config = dict(
    n_layer=11,
    d_shared_expert=0,
    routed_scale=1.41,
    balance_loss=0.0195,
    init_std_router=0.00634,
    beta2=0.95,
)
Below are experts of layer 3 (counted from 0) of a mixture-of-experts language model. Rows are named router (the router's row for the expert) and show model dimensions 0-127. Each number is 128 + 32 x the weight over its row's rms, rounded and kept within 0 to 255. Numbers have three digits each.
After each expert's rows: "raises" lists some tokens whose logits its average output raises strongly, later layers aside. This comes from a sample of Wikipedia text that the model never trained on.

# expert 29
router:113077136110130139152155106118125109163094122105110118088200061135185086146156124177138111091171178074136103103147101142091041144126161180096119110095113086149173175137085139131183161148050121110144175069144096096150141137145117139130142147084131152071099075134110100108119191181099144169143075149166164179139170094160138101109093113137114123098153135130143112151161089176104138119143
raises: "o", "os", "e"

# expert 97
router:187122094133154117148161132180096144142149171113156116101217135131125165108090107084122194132127090119144201143158129152075064122135149113050121148171094107157174086086120141131174194160112136077098114092143118170112150113117155107142049094089108131109115058182075138136106148156095120121169119099132124149164121176121108150148167175091077139170091174118138112147143137106129115146127
raises: "ing", "er", "e"

# expert 113
router:102084166067147093130134211150173094195115165128173152125155103076164158132128110168115193134172157115110153080124147089195142109147147132126105080111109093082128142143016152131176152130119146088084118083108075083131143108099131136139100174106091108102099137131135117122084181148105120166103082088127165131163137160144141165129123144171105077178080163165145118171138126145113117145144
raises: "-", "=", " "

# expert 31
router:195090132146196157170130147116163153163131134119088159125097090163089100155090135142138149138127172150184168081166113129121104153124133163125110091150157098155161160087053130102145118162054148143107082093112099134118073136049129147137109108132080151105066095124047054125133118152140142163133123150111178118116105179158092138117102136145144107138107155132130128174128113106152112239146
raises: ",", ".", ":"

# expert 7
router:155106139075144116153090169135201158132165125112166145145172138084144144149083097114164115135135116130191137066134164126131026048158095174107113081121103119128092185127107099178168172141073142188149081131131116073083138092125150091112114184144141163129155125098096130152118126162139115107087108109104112070163130176155096134072125159133125102188089110146149118145148089130157110176130
raises: "A", "F", "S", "D", "The", "P"

# expert 13
router:197125157072164101132145129161074105182140107138086063151139142100148129128132092189151175113121198088126173142145139112171097181106116129125151154154077134161183067132108131116143160160105174150089102101101104124146110076128142151099083179104136145065118087144109145115127170149089100079132148115036184132141126161174122184100114113131085125063103132114117170137111100156082132147141
raises: "l", "t", "st", "ly"

# expert 100
router:119091125165140135161130148136061149171103141103139151090177103125147110119160125113112112144123158165139103139142097124180124088114152193148140102155088119122152112141120137155153193152129144097101068150127068108140116088108119140086171187089132142061105098122114083136167144123075128153062132064119201141130081122131091149128178154175069121097114159123141024133129083076172150144183
raises: "gr", "g", "b", "x", "of"

# expert 109
router:176066176137155109187096132133144115130163160110138158123112168143131159138072088181159134090118149108208183100119094107186063156130140194135113116121144113162117156102133103123095131154117130085148057146105129101089123183099115173125155145086156132122115143109106134135078186126123195155150073160094182161123100108149133161145072121087128102193078124134135122104140147097047137091113
raises: "at", "an", "et", "ot", "a", "i"

# expert 45
router:139115092068228163173133121172078169125147147080124135146099100110152121133133150149165127081167145166139165127153149086106137141160167099082140093093112094141177169100064153143150155201117130138104148091144133089060117117121110126139131191109116178122156060129135139129109110158114119138069146074166158058095116103144118084085175152074137082188108132131107091138105165127125095150134
raises: " would", " were", " could"

# expert 111
router:200130115150146114210070139163096160185145118091080151164113112111128107107114136119115100140124194109153094090130145113133119146164136132119185074103151140126158113097104136147145170133104109088146168118165092078110124062140127121084178143101145142117128131118106065147074150194119181166162148112088215091178094156167118145133165116060099085182096120126151117140121148146062156121115
raises: "S", "B", "R", "A", "G", "H"

# expert 76
router:154133188125140166130027089146132148149134218115059170171112118134176178173080157160122144149132129101140125148134152101088107098100127184086125081077123100197126117061153093127117141142112139154087120116137126094154100136077132173159085163074129165115096096129133092114132121176143119152129109099106182088126112121123084150123145104150083115144097132134190182148141116078080090166149
raises: "o", "it", "e"

# expert 22
router:137112125099124132139122145120139179177132142119119169144149134101177141120115070145149148104150143137151140108157117120126073116140145139074153063093104098182124101085093105138172167123140145163136141072111091061096121140143180126137139137069128180129056103132121133140083147107063167162108119061081255142183073179157109140099110134111114102130123133116113082155201096146123120160142
raises: "1", "2", "8", "7", "6", "10"